Experts of a small language model.
Size: 14 layers, vocabulary 28680, 130M parameters.
Experts: 128 experts in each of 13 layers, 32 dReLU neurons an expert.
Training: a variant of Muon for the experts, 8622 steps.
Below are experts of layer 11 (counted from 0) of a mixture-of-experts language model. Rows are named router (the router's row for the expert), gate (a neuron's input weights, with its number), up (a neuron's input weights, with its number), down (a neuron's output weights, with its number) and show model dimensions 320-383. Each number is 128 + 32 x the weight over its row's rms, rounded and kept within 0 to 255. Numbers have three digits each.
Before each expert's rows: "comes before" lists some tokens at least twice as common just after its tokens as in all text; "comes after" lists some tokens at least twice as common just before its tokens as in all text. This comes from a sample of Wikipedia text that the model never trained on. Tokens count by the router's weight.

# expert 111
comes before: "–", ", ", ")", ") ", "201", "), "
comes after: "201", "200", "199", "202", "198", "197"
router:107136114130115181077107122085141137083094099130094101120126141123143177150137112168127092135124125109128119132146173102152175151133170089104154115165116059116155059096140190116088153111099184
gate0:087108119118129119152085090124168132155082107138106102192157119116094121096155147093134167133127089154184177106083132129089080094157162124128214150146106155125132115111109140113143126065123123
up0:139136160099143089093139111127068083086163175131116103117105158117143176154098085132101165149133130158141127110068150133161146108165104085101123067137089146099201146120152183080103108054111142
down0:087090147160159128135215146154070154177168220147166112091156094130108078126152143158094148119139157146108141119168167102085115089159120174179185134160082124071139117090110117131126167090174110
gate1:112155050105163083058144122136081076165132114146150139141144142130118118201126096176206145141099166152149109134160170098116127093083104157097120126115150160114147169105190114183129106173172089
up1:122111079059108083090167155111109133117145160145125116124078126077149115116101173120119126087128068128131137090140110143186126180192137124109176097133090127168122165128097098112183102089177101
down1:114151073107123103177145192125110130066125103125114152111133145126072103142193115156169135099127090141193130141195109109082151181160089180107103153070137145135129149107159070061119140109160121
gate2:110109150136093114130101113123139149145113117153083120103160073078122134122148118083142177139126099137124116087167079093110142157114117155151130140126140117060137162146065162154156112137047126
up2:109182078175110138057103141170162180113139128125125187103081126159101135111138131134098137072190126097168105143165127109135138153084098116161166133107129108126134119112072079090133135149162089
down2:108152093094178075077112167146152158154038142134100158096174106134072138126129096096120102162129090184178147111156176085123145165093154166127139109191112134150137107130157086100118113091132059

# expert 8
comes before: " ", "0 ", "— ", "1 ", "1", ". "
comes after: " ", "0 ", ") ", "1 ", "— ", "2 "
router:113110131137139108129145142147123118068108131122169090129124100115084155146157090080161148154055087130116168155141097124146125167067126129142145134079090053147175137103102151128082075112125105
gate0:112096121120134055111120151102083204124161116160124117167122076091112091147092135119110143120081112080182114081151113100091107184136114184227132144085160101104103107156101104159112114142096104
up0:102144157078096207125156102151164093106119118126130116142116094136074128110151133130152139135132131102096107150083129164168128118119113080169144147148086088144167108131149140100123105090151160
down0:138086135151156124105156135153111165119178139164127111163177198090087144172129070134120148165163114153109118137156121117112119135127185163116151089139152106145101145129147134123078118162086115
gate1:134139096140125114119066191127127156081097130043102119110094072116048100089151132125127156125119175143115193103162130120166134172060099098158106164117154134074172157100185154103061147104101100
up1:118108079153121120139166174071057137142149138118169088080092116162083124135079096070120119156110109093161111122138100122130114134121088146079187126110148130115130152097122102077135060156147137
down1:134110139157153096147109100160116082111092096122203127087127117099118192189133101175122092127105133130159102159126144121116123096136138101097178114123063123140102129110108117156112137149158182
gate2:086144156107088137117126087159143117120138113117156141168088135114160124110164117166124134141102139109062179141123131128159150160075085098115155124150097121072123073116163128137160118089139142
up2:109157165160066122108228123077165138124163103133082107138151152132145079167119180123149120099176147109182161131065070102160120139136127187131122148084059121150158108112146163116138059127100148
down2:106138177125142090095162150173123156153137108118163153088134050159122129114120118146098116095081154100123109145164110137120120127112067123095091089144094129109154154132090141180152105136162158

# expert 18
comes before: "The ", "In ", "It ", "==", "He ", "== "
comes after: ".", ". ", "==", ", ", "of ", "==="
router:088099073099127083184103155133078160087082136142138184144105071100139131149140149084095114152044122197124097121127147141184148162163144129130148110108172134134097165081157143100085066092105100
gate0:188137101146105132152100128149127142130076086160167092069094106080144117178166097130121174146123135176098176092141128138151087158140108141133116120157111118133162186155031145162110075138143146
up0:091105063107115154137110125111118131056082101179164153156145121108115104165103114065134131156135160136135182130134082151102151145086060174118122086114157170110093097135060158149132097110152103
down0:124070099126125119105152134132135114110113136133101161148164096167127094053124139102090169148182136062155109130144120066114082100122097173144130187089150107123103098160118080126121125114134123
gate1:123150103167111201107134122057071149093141084153133171073146138120144161100169152049105143197107122088166104190033131116151119152128147132146122154111183180084147132116083148153106129131153092
up1:090082121089107165095140080106140071131142095111135135119103124060114089035143107157102157161132103100137125102115089138156157103116146124164122103131130124106131129141139123157184106107140110
down1:150177119130140129140140082103132152167089116094108134191111134143194179101229184105086197082120125098135056152194150156133096074167111170145111094128139163136180080150120134095096127093143150
gate2:139105164093099108126201101120145136108125157120156175063130150143087111068112162099110140128166150198112121075132144145199124102150149088141130097132146161145119135175149128128131129192208130
up2:129124127188157079158135126142091138126121144082108138062122094098103095115085179102074114152147116137184117065101123172120166176117145162167150139127107083070153099110153126091200092151164136
down2:135104130061150164109098099154119086144192168134140161181118075146162083154148114171106110164079142129125135190093163130140129121125160172070133104115160072158139135144092151111153151179103142

# expert 17
comes before: "| ", "(", "|", "to ", "in ", "– "
comes after: "| ", "201", "–", "202", "200", "199"
router:121105167070127131116106117089066174085059144170127106136120147100110142150134173087148139161089115155148152099120090109161140156093136213106090085172093133155145097077108170117149119082135125
gate0:153116104074142145117119131162172144155075161157130064108107112126143159099060164173099132098122149155136213112122121123166127162178162092149122101110128071160123191166135134053111142102087062
up0:103104101194131114135141139118161118125124111151098191102118163131098079095172151102151107140160096076126126107176116181105114179112106135051128111115140192120161159095097153142132086147149115
down0:178102138107087043114150138089113120164179124120154156087157196138103125092142112150193177149129185125102130152118112153118112099121118112121145120118100111175168089134085174104136121155124144
gate1:147150155088123138097161114155109135123099139149148157137125077156101203114146178089136090125152075092130088044071149132112157111091098152144171135163141067167144148124174153125154155089147079
up1:150127129074131119178096097089136130149110111144111094124149152042081096159177152133127125084131083150097153110140111134153133131129176206121123167123189086077176048150104114070142189162069129
down1:185097128151126098126137113125056144116201126156153098116119096108104121092089134121128128150133129110142101123096109119092126098120177182116141169139050121112129113147084087159118148176126122
gate2:181203148140149195137106128146095131183087114148090116182128217069119146111147082140141146105114097111138154058136174139133102113114090127132164125144093095159137140113189164088128149099128123
up2:083126140152093130078151054115106185198141228093108136142168139122156151193110137111130148171100155157148091066131122101145127132100180080121112197149133135127137114158118168151147123062140146
down2:127202086132109087155139134073135147162125143146142128094191107113174135107122095187088117099114115142142146091097131124152126094097090126151147097157131113095132111169163145145179155146134142

# expert 57
comes before: "| ", "|", "(", "of ", "km", "m "
comes after: "| ", ".", ",", ":", "–", "/"
router:099159150152139079122140097073097126089077164193096127085062108133142139088207195102117129125117126102115157105148098128114173093153128149091150134165099085136171097094121166101118099121192090
gate0:096173197168135139152147139146120150153132108107146133150103100081127088100168143151104160118121121091139129091139111098086140104179139170128148113117168115124148162092107098141125121161047127
up0:105116153104121124115113098144121171149130190094118124149146133125193170114089117104142174124139144144125149125166112095165139075121129177097105126156147065136117146065120119129098120148156122
down0:072118112150143095127140144132097086124094087126178140076081121113044195151120138113113144166151168152154176129056121137107106137108140104127155154095142181133130138105139178125118095058146133
gate1:082090094172139145113112103114113158172171105167133111089112076147101163119140131097063178095093107115114081155155163071162114134149098138052150107163103138122121093174068173139151097146070147
up1:114106170096119094169158056137064068116109150097157101161105090114149100130132123135110152117124094117053064119140120158130113151103146095149146120162180118117137084119105087183126118135119158
down1:133145117104160091140174136124120076153157137127106137097135060146135074154082102166135152128150179131126091156086117163110154148159121113127150125136142130129106096193145123163189123139151158
gate2:105134162122083147154173137125143136109136123104158147172114138164157177109086172165151095092145142184124079122089141122147216149162100077157135124180158123081100145143075105119144135159097130
up2:135130167144136089149097133091150123143135131185109148136112148128171116125126159120123077120120151120079136105114091206141146119136082123181124149113132133103138152154147137199116082108113100
down2:149090116184129134084148119154127168145135199111120141109114095188159077131154149075162128182106079145094097074108135067106117094112124150095126185157114143128121090136139154078143157184136108

# expert 45
comes before: "| ", "|", "been ", "was ", "m ", "also "
comes after: "| ", ",", ".", "0 ", "has ", "–"
router:073148123107133148113063097104099167092107120147101184060100122114134111127119141095135160151149115156129162117177152163116122183142183111110106144126088066173160141111133176104156122119076140
gate0:121113183143090115119104166163099119106143083183097155068084124095078153135097077190102119143119099137172119108139145233167107193130021113194137108162133052113125108106130138201166185168164140
up0:124127115054105122157103062158146089099165111125112098130132167141120176125128138164091156198154090153136167136090134124212085137118079140128128085119095095132063087130162169157104085083063132
down0:157131167075133167141119147108129124160110100134138156123104108130110129127173134108127193125081091146100118138106111177106089115138118137159084094115140133179153136122084117082113154097121118
gate1:081088105065122119077056120127167151118137135126106117110121138150220080120142178071155136160157203153199103102153135136158121173081174138108106170143134114102130079124147179107151128072145121
up1:099168125143125211107145134145103169164151138131114126125131131145143150111118131112147093129162145173150105122152160084077109150184164176101127145148131103131145129140123192167077135096151128
down1:174128095154102159061115102137146102119162139101131145166101101135158102134066103154097194146132108175140138112165145079155068170151177151118155100102128142091144102142113117153093127122111160
gate2:117110155141083198072009103112076095130124205154151112101100112122112121141131113096140178121116116101139169097125133152076101163125176132112091112122113102091126077130094115120143126125072178
up2:111142109094029140162141124121134112092110147109136129134133071095106093101113145099150088099087107105124126166129154149155103124117128082140106162152128172123145100141093118061148142100154095
down2:128154110152070145132150097126099110074145147149149096152075129122158095119154139126136120162117155146186166147120108131189174155117128131090012149138137115152114124125108104178170195089143144

# expert 95
comes before: "|", "| ", "not ", "or ", "least ", "up "
comes after: "| ", "\"", "–", "; ", " ", "/"
router:068175095140097157121138106116110131122097110133185079151094114116183148105127128131126081144054147178099133129123143148131144130097110138119124137133120143072193152095169144120129144068165166
gate0:129143087085114197127076103106106099147177148125147119157072115123124101051146082146106132117097096123141130117041115150157075076154099141193136125126125155127110164132089122113110112105138133
up0:155070203105096148135104100115150102144101119115103142157136116092113223099114152088142120100156118135106179122143111132131145110064108156119138100121152119129139070074139141117134079107106194
down0:083131135122101115139104154146169154111143123135100052151098145144122133182084111161106162153146131137193166130110084192177106199184110120139074133124098090124145172077149069115150172121146120
gate1:100132177151150168079115101101089085116188121119185111161078153148155097077173107103148063145173059090113144190176128136155153143112086122084110118127143108131141163108083077136080096151124103
up1:133150188091088095147125118146129125183098117143136100112087110072178141118123114155152170137110130102110127178132066133114164137060120189174130135143172091141142147138116116142179102090104105
down1:193184152165101097161155151128091122103110131141126173126087116049127179157132155167150125136146113103180115175177148130106146139107102091117095162177150113139125170145170098129162165113095112
gate2:156114140104151083148160154137076169107144099170141131163040178060152150083144098086180083107097118152141174140103137143109178099103112140186072159128141080144116142136175133191159163033075133
up2:145072069161122172150112088122174185095149098140124132163147126136158129126133138146142127080082137110126134153133117159074139141075105125072072118119112169087157200140148115149117107102142119
down2:168139125100124215092121126171143128122083096080145130105110084156146135148137102136160097094064142147108085120120084112117139133149084104130163102097115091142130178080106102179143097100131157

# expert 79
comes before: "0 ", " ", "1", "1 ", "0", "2"
comes after: "0 ", " ", "1 ", ") ", "2 ", "3 "
router:119165145108125074164117079132059154135126120155198113161141176149123153220124144132174112186135084073089123137137127173130132161155090141145154122098112125155165125104081173103080103145112143
gate0:131134111101138081135169163130151135132148065128157158159052145109099172122098161125130108077115154114139153142136085153102144166098113128131130148113134093155109103113148145103156073063055121
up0:098197132105142127100123103174091135100170187086118172105112051153128121118083106165173164149148130091148135128119135159091101140145117120143095131159138126198111162148121132125123133075097097
down0:107129155145144155175075122122176076135092108116162117128117137101184187162126129131111191134133148135108145121041177162123112149135086117109162039170129132149138129131117128115154098155121159
gate1:148158107081110160147188072135087130114154163109147078133172162125118126094177133156127141100074128163158136117080103205108153146134104084127095093086120082125134120146123086162186090103065131
up1:107054125181131120155156105133162132142118142106128110121139157098092119097168157161129100149132161111118111119094140158122131105075138114146105174087154147118112149101091101142102091139101110
down1:082158139115108157121166146179148119083139097104167149110105093132085179091190109101100140108148151140072125155197094075113078102109136098105084107136110159119163106112125121133132130172144161
gate2:165139129136179125175190133085089152098164143112097189171156177116160152160123145113091110173161132134129150173182200130108131116137110132142120145128104111092096063150211081100100158062134111
up2:127091124103123185149098146149096103140142146103089163102081102143069152165152134151097089182117093196135181177103126122061170131131172154108116163123141127062169131102155176143096096131145122
down2:128136117061180128059111127153093123102150121108095123070104123190065141095166118099122119095143111148207114168145157138146125096145087121082094093090135182145078177093115097098115141150153106

# expert 75
comes before: "| ", "|", "% ", ".", ",", "; "
comes after: ".", "| ", "–", ",", ":", "$"
router:100141137125104173138079139078053149112111180119124073113073102146092186143157156101121100121141109108079159071168114139136171147131123152172125122181096093129169070104175203140047100080098077
gate0:092111086141188171195137134137153129133167116179122122144161000172116148118155203130118076083112140154131116120186108089080183102186112129148129134125093099118138086122188114111073117147087152
up0:124165112172135130046151137115138099105148132122111115077123151116131145157172129158167183138191117120135169109059094118140111129139096097164099123106129166149132130086137136106130095105089116
down0:135124139136149105143115148122076120079079158135132129026116146094120138154143149122141118164143111054114068121184112108135155145125170147133119165132106180122110118120160125162173127176118160
gate1:105201159135087139137054105118093125170121155131096146125082097117112119090095191061130112100099111140119101117166151114154143135083143138113108127163071132215139118129141176151166143160079159
up1:127131143177144076072120152106089114185138153103168133169107093117136157139113078156173140185147188103125139123118052124122165114148167109105102158176143153169137135108132130084121100126083167
down1:082101094210142150079104116129115127139125165123134152125180157099131146123111139156123185128137089131112123196176146114115135101156058146167135146121143130091090127118141084128077158128150144
gate2:079085038122124071187100187072141139114115071108110130132086037120160095127127110078097075147196135112200177127118079145114142157134145141120114139150102122081089112167152150210141101098141137
up2:096145137193177147120132103093104094091130167151122128117065177110131225120087104107140091168138073118102125152149079119167106090049086161161201111102092116102129141080110108125093154123183129
down2:205106085126126165097098098101110145166088136099125161095116137145112097101173159151084136141179110146151209134121098115120133148145126163168162160111130122089130103170156180195143108158102135

# expert 21
comes before: "| ", "\n", "\n\n", "See ", "===", "=="
comes after: "|", "\n\n", "in ", "\n", "also", "In "
router:118167120057162132148153166137118130118178139132183115106116133156067099212216172103128106108116110094100099122173137089155103144118106132109179126123121119156145095108118120140154125067112110
gate0:074147146117166091117126094134121133100159143098118096152096185099180096198183140208123154165148141132188109093133124099173162112141187140130160156130161107173146117119101145149117096143114162
up0:066163091114127159156132102167115087143107188166157110111074149158122130165174208098079122138123131105131063122197168121198123140100135073114127147154166088160126067145207071146119126105188186
down0:094194149132166125124111139087098120153110155111144148118126115132116099093156148158056168178183172102104119120101118154129090067148100152119121139175101154168092091135100103162110132131092173
gate1:131111208126124170126108175146123166141111078127155069156112094155136071198128099117166177137109106102096100139165136110115146132111132120118119176132098112150142142094154107108152149107126155
up1:090173170081137098182175165120087094158146120105200198179184119134062101152127204131128128174117154133122093122160063185133097177192086124106101119093154112121184068117143159143109110115107124
down1:129097119128112134164137114050114169141175196121121150172153119058176096085158140128081093170129123057110146141080130236145163088148124100119147106146124100123172095131155172130153092164132139
gate2:124128119123187153106086196144119180102101089118091090121057124132151122129155120103067121124129133092121124110100071105144123141132088072112154096141164094121129120163074069125124145144088105
up2:122114106044147129100142110167159102135124102127146150094094089113086110176165121138129128120125160128132124147098203110117172125133136089091120144096158123167144153110155193209134106071150095
down2:063167118171145143133141163152170109146161140171163086100158106110036161121134160168171106105164120104179162152126143111113165128171060130134140183112084086158133129180156100106116145121089077

# expert 46
comes before: "| ", ", ", ". ", ": ", "\n\n", "-"
comes after: "| ", "American ", "football ", "No", "He ", "Personal "
router:148158078164103066133146110094179101082060135153116152179102084116159131084138175128130133179112127102101145105131155148100126162141106140132102143148105098149142130112146167132139092111103164
gate0:151189133135140088140116140100100161145079068122042129091139118055152073129118159167121165172100169135129150173131196122136150085047116126181142156164117134125135162074109154145094134131071151
up0:121146152162149106092133091055140146115084107164118116100140187127129105137170176094163118082096125123138088162135151122132106141102130151182116156135066170105142065168130170157140132069059156
down0:115155154127134150142091168108177145095143147098187189182108114155118125112099156100148080117125111098058126150100148122154163095158096138143124174159091127156185173140152166232131110132158157
gate1:109143122157108174095126195138117110110148113152118094130108126133129124056212127129196139155148127144082167112130125087111157122178115096103099141112093148127174113141124137137134080141122144
up1:171085133097112068110131128112147144127090079150063167112151110116107105115091127128093103136149088090109130158141083126100118155138069124108102152123180067134116122083176128139134128073078143
down1:111103102124174165098142097170154129117144134105118119197110169074088120169119115153140115143152078095127133114117137134137119068200149106111141118149115096100165151119177156137093087106144121
gate2:060149112183134102115135135128117109106084142117107128121101164130169162123072105084115209097103146110105151147118141135107086201134116193106135158079161137178078173129153106108131131108115097
up2:132128105133096119128154144113129116102087174047124102126136148149064120135132155170139122127146189117110103106100150145128123078148162102138161111157099122181091127121239082097122143211124096
down2:099142062129103035073172083057108092127112135158112180130151129107124109178133151108117108163110107148100137149065166157122100118145100135121119128125167137173111109071108053134057165095168084

# expert 23
comes before: "The ", "In ", "He ", "==", "| ", "It "
comes after: ".", "|", "==", "===", ").", ".\""
router:131184082153118111167102079092117145041090153152135105128103148147121157142143183086143116126056140127065102133132098097128132133119163098143132105098129115167203080120145151095113141136105147
gate0:125165051161120187122146026109147126129114080096095124098144118113123126074153150157165066131164166172097114126064173096148058130127126160152104131104126128114143094103121171087125128145139123
up0:124170111151098147154081091123132161098067068102124194143119096104180073159191169184142165139122138118105150116048098120123130104129180122137123087078141078098174193085121160115143148119143108
down0:044152152100135134138117159081173156109192140138162135073134105142148141113098098141109121109124132146141090123074053106136094121132120146154119107073107053160091120123069090158083054134120158
gate1:074150171111112122121134135082134167124082142117138097093086136109169124128129133071101101083121145136122118096189156106106110108150206150133128172132110048090101083131006098183131136142146161
up1:128209133141136117163108075143133149095158164090125140130133197125102106135144104090122160155085064134151130081142143086120149093114152118133144187170092110089073085141114127165167116118105176
down1:100164107097088138072151128187153107131145083156136114178172104160042149171187183142116142109074093121099143112087153102160101132092108135157113115106121194153142173093168099125053137115128111
gate2:124182101110174146118138138139104150121099117136121104152145144097126123126181130091119073116109106156150104159055122134124093187161172115169108135133162042162124190087093115098129147128099143
up2:093159140135086092150129090124190180092079139157167064147100133114141091163125162155088150086131106189075133113105112130223122088102167123170114119116114055087168115126143124103163076107094128
down2:105140135140111071172147142165183189135156055149131170108112149124159074135097074162081185138129161094082158136183138182077159111155111160080159112106146161116090143166141172073091145142116128

# expert 86
comes before: "0", "5", "8", "4", "9", "6"
comes after: "(", "in ", "–", ", ", "In ", "May "
router:126102108117157106136134131093111163051137116125097178154134125118173140139142202118133103171103080104102167125135115146107165199202158135131088078192085073106176147090137159143148144082143146
gate0:134113131112078114068193137149142156098135101136136086137121118147110168211184098100123106141084064173128145116159137148098128165149152141042165134156132209193163115136137138133133140149061141
up0:110116116155122082081174153146211144101158103152145176116107166117151141152066129116115124159132154155182008129087162124116175135152112122085151136088119137167166187123203104196137162088092172
down0:132167158149114119120112137133142119153127135127172132141118126059155160124090171119108164080108182152170143182120176122129149100188161177129135122134144135118103110095055125121139140096136169
gate1:130172134124162142122100115100112129122119167111113129114125155132156170148099122174144090126123114034156166108154124107138084146183110129176130052103097123121130153132034166095106148135127156
up1:086132197166163126108099123113114075180140117121105088154166087169134142114114163082142172134164096111115164168093160126034074096160107173123146147125118174189164099080133151111153151132116152
down1:166095132072130090129088122102165135230146097082096142085111084128114121093095096120122125137140119112098083137123133138127036133102184145094098186119175111086176177088147121108119118151098138
gate2:133079100089147112088131174144151145119236180113161158115120146194061163077096117188129184172152158146101133066081169162105100134152102125105072141149120098185132067173159169109071107124090135
up2:175071116150044098136133106074095140103128136125155155140124157156133128128172141147128127160145144131084143121096114087121119158189167129082102166159116086131150195173148120156103067081142144
down2:141165136141115103138150098144133104055148173139140124078132115100122139122072151150146150155150179178139140111183113097149093102138156095134123114105177081153097117132205178098079148164111107

# expert 70
comes before: "was ", "of ", "is ", "were ", "has ", "to "
comes after: "the ", "The ", ". ", "s ", "his ", "this "
router:151139098118135135138123188121132110096044144108161197127093103145149095181175105145090086125081099180160117097145110141113162088135101170140128112189072111119183059106105183151134139179084166
gate0:085115145131126159138096147177142127122096116189133131142087161143083122135126122152148040142094100135102112138109192159111143174165168185065100066141149102117160121119066133109145186116105128
up0:103167175161056165086150118118212132122119147139186150135133110124177099120135136124147149132113156128164135132140111078125111179142117137103123161136129140198120119122109160089115163112162128
down0:084087158097131151136127133109179149158121164209091090116139121129135133165105159146168123088094139203082134094172121177093128157121080105072137103073140137114121091113175082108116097083175181
gate1:107187128122109133103086086166115120163137211139107144133126169129137134161145098140090133171171094142110087124092138168112086119122083139104159108086183131188101106101100164011060150139120159
up1:145123127102147195146153043121156117188093104134130158126187178188155129151111164116146117165086119124122136131096053109161143101081175136170132075133135162070131119128148136143091122148056082
down1:109146139149174105109102123160143103121146155160168178171152126166137141138165161155105105123143170117137132122146198067179165183105132103074118108123050075115096142137088115120135108156173112
gate2:136093132079095076134134155126046099124044125079132127118133146129149077171175082128151116169157074160095083142178166174111162169126095168134059071151105092123149075114112138080108126141154102
up2:128190144117165140109130109124074089094083131138168124149129137123145102108142129162084135129098174137162187103195141136120121101148161153130109151173118139113197172142131159096107136133167173
down2:201139150092143116145098180098156182093130136123164152084121138118192130185130174107139107117157131073128125176073151108109069126165178139139120103104131133129122174137098136105107137094083181

# expert 30
comes before: "\n\n", "\n", "0 ", "5 ", "6", "1 "
comes after: "1", "2", "0", "3", "6", "4"
router:156158097139133201107135165129114122031113164168116121109122139132112183152146096137155088216091152123066113054130099190156135083148170099113145125123175072139152102121145146091122129084090093
gate0:168121132187135103126077155102090080076093113122103106160113137152133191111133076118112118101145119149142139130054112107116118175109152063132111130132117106162144125153183170109049174043103122
up0:123096123110116192130068163138146149138132157220102190129127130149102120110147152116142141119128116101072146088137144110103122108141126155089144115160135170160090139145084140164126166107122092
down0:138131187128129142156131160113129162138120115150086144152140106096188145148183129150097154149082076102122138113130089128100175141152156113094123087122131145119118055103117173103107106100167077
gate1:172101091131146122143193109135112160094116163135095177088128163132098109093119133137149156129144162134101153101122097173135134072096096132112092140178210133144174116128204133079113124169133108
up1:168076122142133141103116149093114115121148148087148088131099157100152133068162116068160101171144135086130181136134122146135121153172157105116114143106170090122101134137122132147147112067117127
down1:159125121121176168127125162175141147090166115166178137155133071093097130075154078130129194164132118113102179118202122133149101100141099140090142118095165138178114148118139139205119177128112074
gate2:119145123169123160099094153170133136147083149160097136134153096139107094118175093074130110150101170090092116098139142123144149147166095117094154164108152063152180117164040176145103076153119129
up2:148059203109119118167127129117167057142160122113115167143120169119125112069157077147153149104101177200054157186128086126113155171083141150136109144136119111144164099088093153138104106094131111
down2:067131122182138140095119112143092095120133154158136132116082104136124118183159058139158103183128138091150131174126130140150150142123132129130136139131124104109128114145051100113078095113111187

# expert 105
comes before: "of ", "and ", "in ", "to ", "for ", "is "
comes after: "the ", "a ", "s ", "The ", "\\", "an "
router:154090105135159138165080142142101137089103150086175125175101084168150126204180169075116118129061108114130094115162122080105177164125085090124076092107126050137183074133100156147069107116138119
gate0:114070129130112088123073255145127133125141072126127124183131142158044160142150098113139137094128152114125180151148096073073137156112139072145095113116163138092133149110143107140062156122109149
up0:207207139159102093080123146144148110204149119065110091191141133118147150209103120168115105141112119108144074056060117186165156091126140141119191128141155086115174143139074124118130137135151140
down0:130152165130103126115103081101142104106165149167152185082127137166176065075156094150134183105145160183152133138161166163098131055189115154109143159106179189162122124114167175136094164177124167
gate1:172152094153131111172193135161091148113093074122084124150115130118074166187150124127092116123103100142111133121105103049069130150077070117094084180088165112119132074132105139111082110128044151
up1:142112169090181111134104083137133117145151124118093118089138157142188094100166088134138093149168155201225108141160185149150163157148134080117153120126158118158148107120098155082121115123103108
down1:137188074092094144091082120189102121156082074162128127154148140113111168089076124042102110107142190087160113107130099184067093139075083078108139155127148147096160129116048097143115097136088146
gate2:140174138130098138155154131140177079141201135128117126119154177158112117183116121077143120093144155136139105173101092143106169119136147157111156115071113207121112116122085143102113133111113115
up2:084129208155019103106113073103147141119088126136143125142111121164138132168117118118156139145095073096127130173152129131130167098133113140158106132104092094086127129088137161198136136104139125
down2:111064198099162145120108132104147045141146073178132171103125128159127129122119138151148122131128112131140127097125085161116100132118070140128149152184099133110136186067137094166154160067168123

# expert 127
comes before: "201", "200", "202", "199", "198", "197"
comes after: "\n", "on ", ". ", "On ", "In ", "5"
router:142129163175108134163118136126106157145108167181167090130088146137149140201133148139140137149070145062070120130142135133190162071109113141108127124114068142121124125067125123162111147133116131
gate0:142102128185211164099095165144116127142165176128089078127169166164164094108131105091114099127115149096117148092097123177075146153160152112160139138135147063131141113243080095144101136059106104
up0:088098146110093138109157082118121148114165130174145160087077102146153117165208113093210197185189173064175182101152135119160104119098129109152141152144200132136119098123168146162122156083143128
down0:127113161123133140124139111152115185096111150092117136099092151114211091121188126203203097114130129119106117141129088125176117100117101118083110140113176134120152144101150140101116121091126106
gate1:168183122102138165112199166168026105197049166133059115186069116111103097096133071140129141136104139086132141128140104113182113160096071083158122089096142155134127138148137079051116130164082148
up1:165109146106073126194083127162125114151134077124126113172094078156180109130154079131101097102127146092106093129104101147157131033147107158134165122208122142133138076180107157092167083115136087
down1:138147146114063079080073126113134142165116073140063120132141160110146163097133097099158145102138125154120164121120146120137079086134145151168112172160113148091134177159148145117150149178127141
gate2:182071088146120178167136178093168077129154107133093147116117067139109129146177146072140103149151136040147123096175131132110178107155105054162097144146085116126109101099156140161070141145137126
up2:110117157100115095064151125107081061091188060129087074124105216116078136161112131140151124132106067106132100106055074098116133144115091070141146109130104121089106133124121118122169137133109144
down2:168116189126120097163135108121081078103107127082144148151053167162130098188094140086123113112144084133138143135189067098138154182113107069120121094132161099121089197173090058093148103146158081

# expert 113
comes before: "201", "200", "202", "199", "198", "197"
comes after: "in ", "\n", "the ", "of ", "during ", "In "
router:116110105138157110165136188140113079110149193179108123168126152113078077169135130137189118215109106069100096115152125142181132153082132106140154139155106109125119126123137133166116105098113176
gate0:092113153146153165139176087134175124099158138132203092092125126109129094127123168118155135131134108082132063185087106129142188094160113110137117160127159133113148091076117078139142130049113134
up0:146114124167145111182067146152113148128166128142111115136149089106139090112174091079102145177091140129160026076144118147136148187098124070110132147144182088140094172122104130182128125101144136
down0:096151097104153121126136081112137173141158101153140132104123126066145131088133161171113107105121118129200157167116085108149124103108118126138148189126158118105123088143142091128102168106146061
gate1:163160120127184166194136162094111151093109138132089196162143129124136158163081092140132164190120082128122172166188112135158160186089091117139130084078131140093098150157088143160113062117095139
up1:139060093104143151176145099163108122128150119060155175153138153131157153064129156119118114144145099176144125126137133090101087075141160135165183110148131137062135122078157168105117146144100156
down1:093108068179177147118115143098083115141150102142093141162142098100131098142155132134128119102176124124099162101152129099120119142114122061083117122142123120191145211103113162139110135097086094
gate2:187155075124129109186195128136057136107106100155100092124169159078110084098127121187140146137088160100136133108146076156091149193096110144134128102062176137092105148090134096179093141134148162
up2:210117132114124105179121153149121105128148070130094036107058171131159092123155127136140095171096118079148048136118137171147115138103167197105122139128094157068138100127114134099147104152104162
down2:082122061137183179071107158110089154111115121171109153058055127110095168104165116127122110116115145142110095122128122125121089100158164067133198133164070178092182108155135121159114109129133147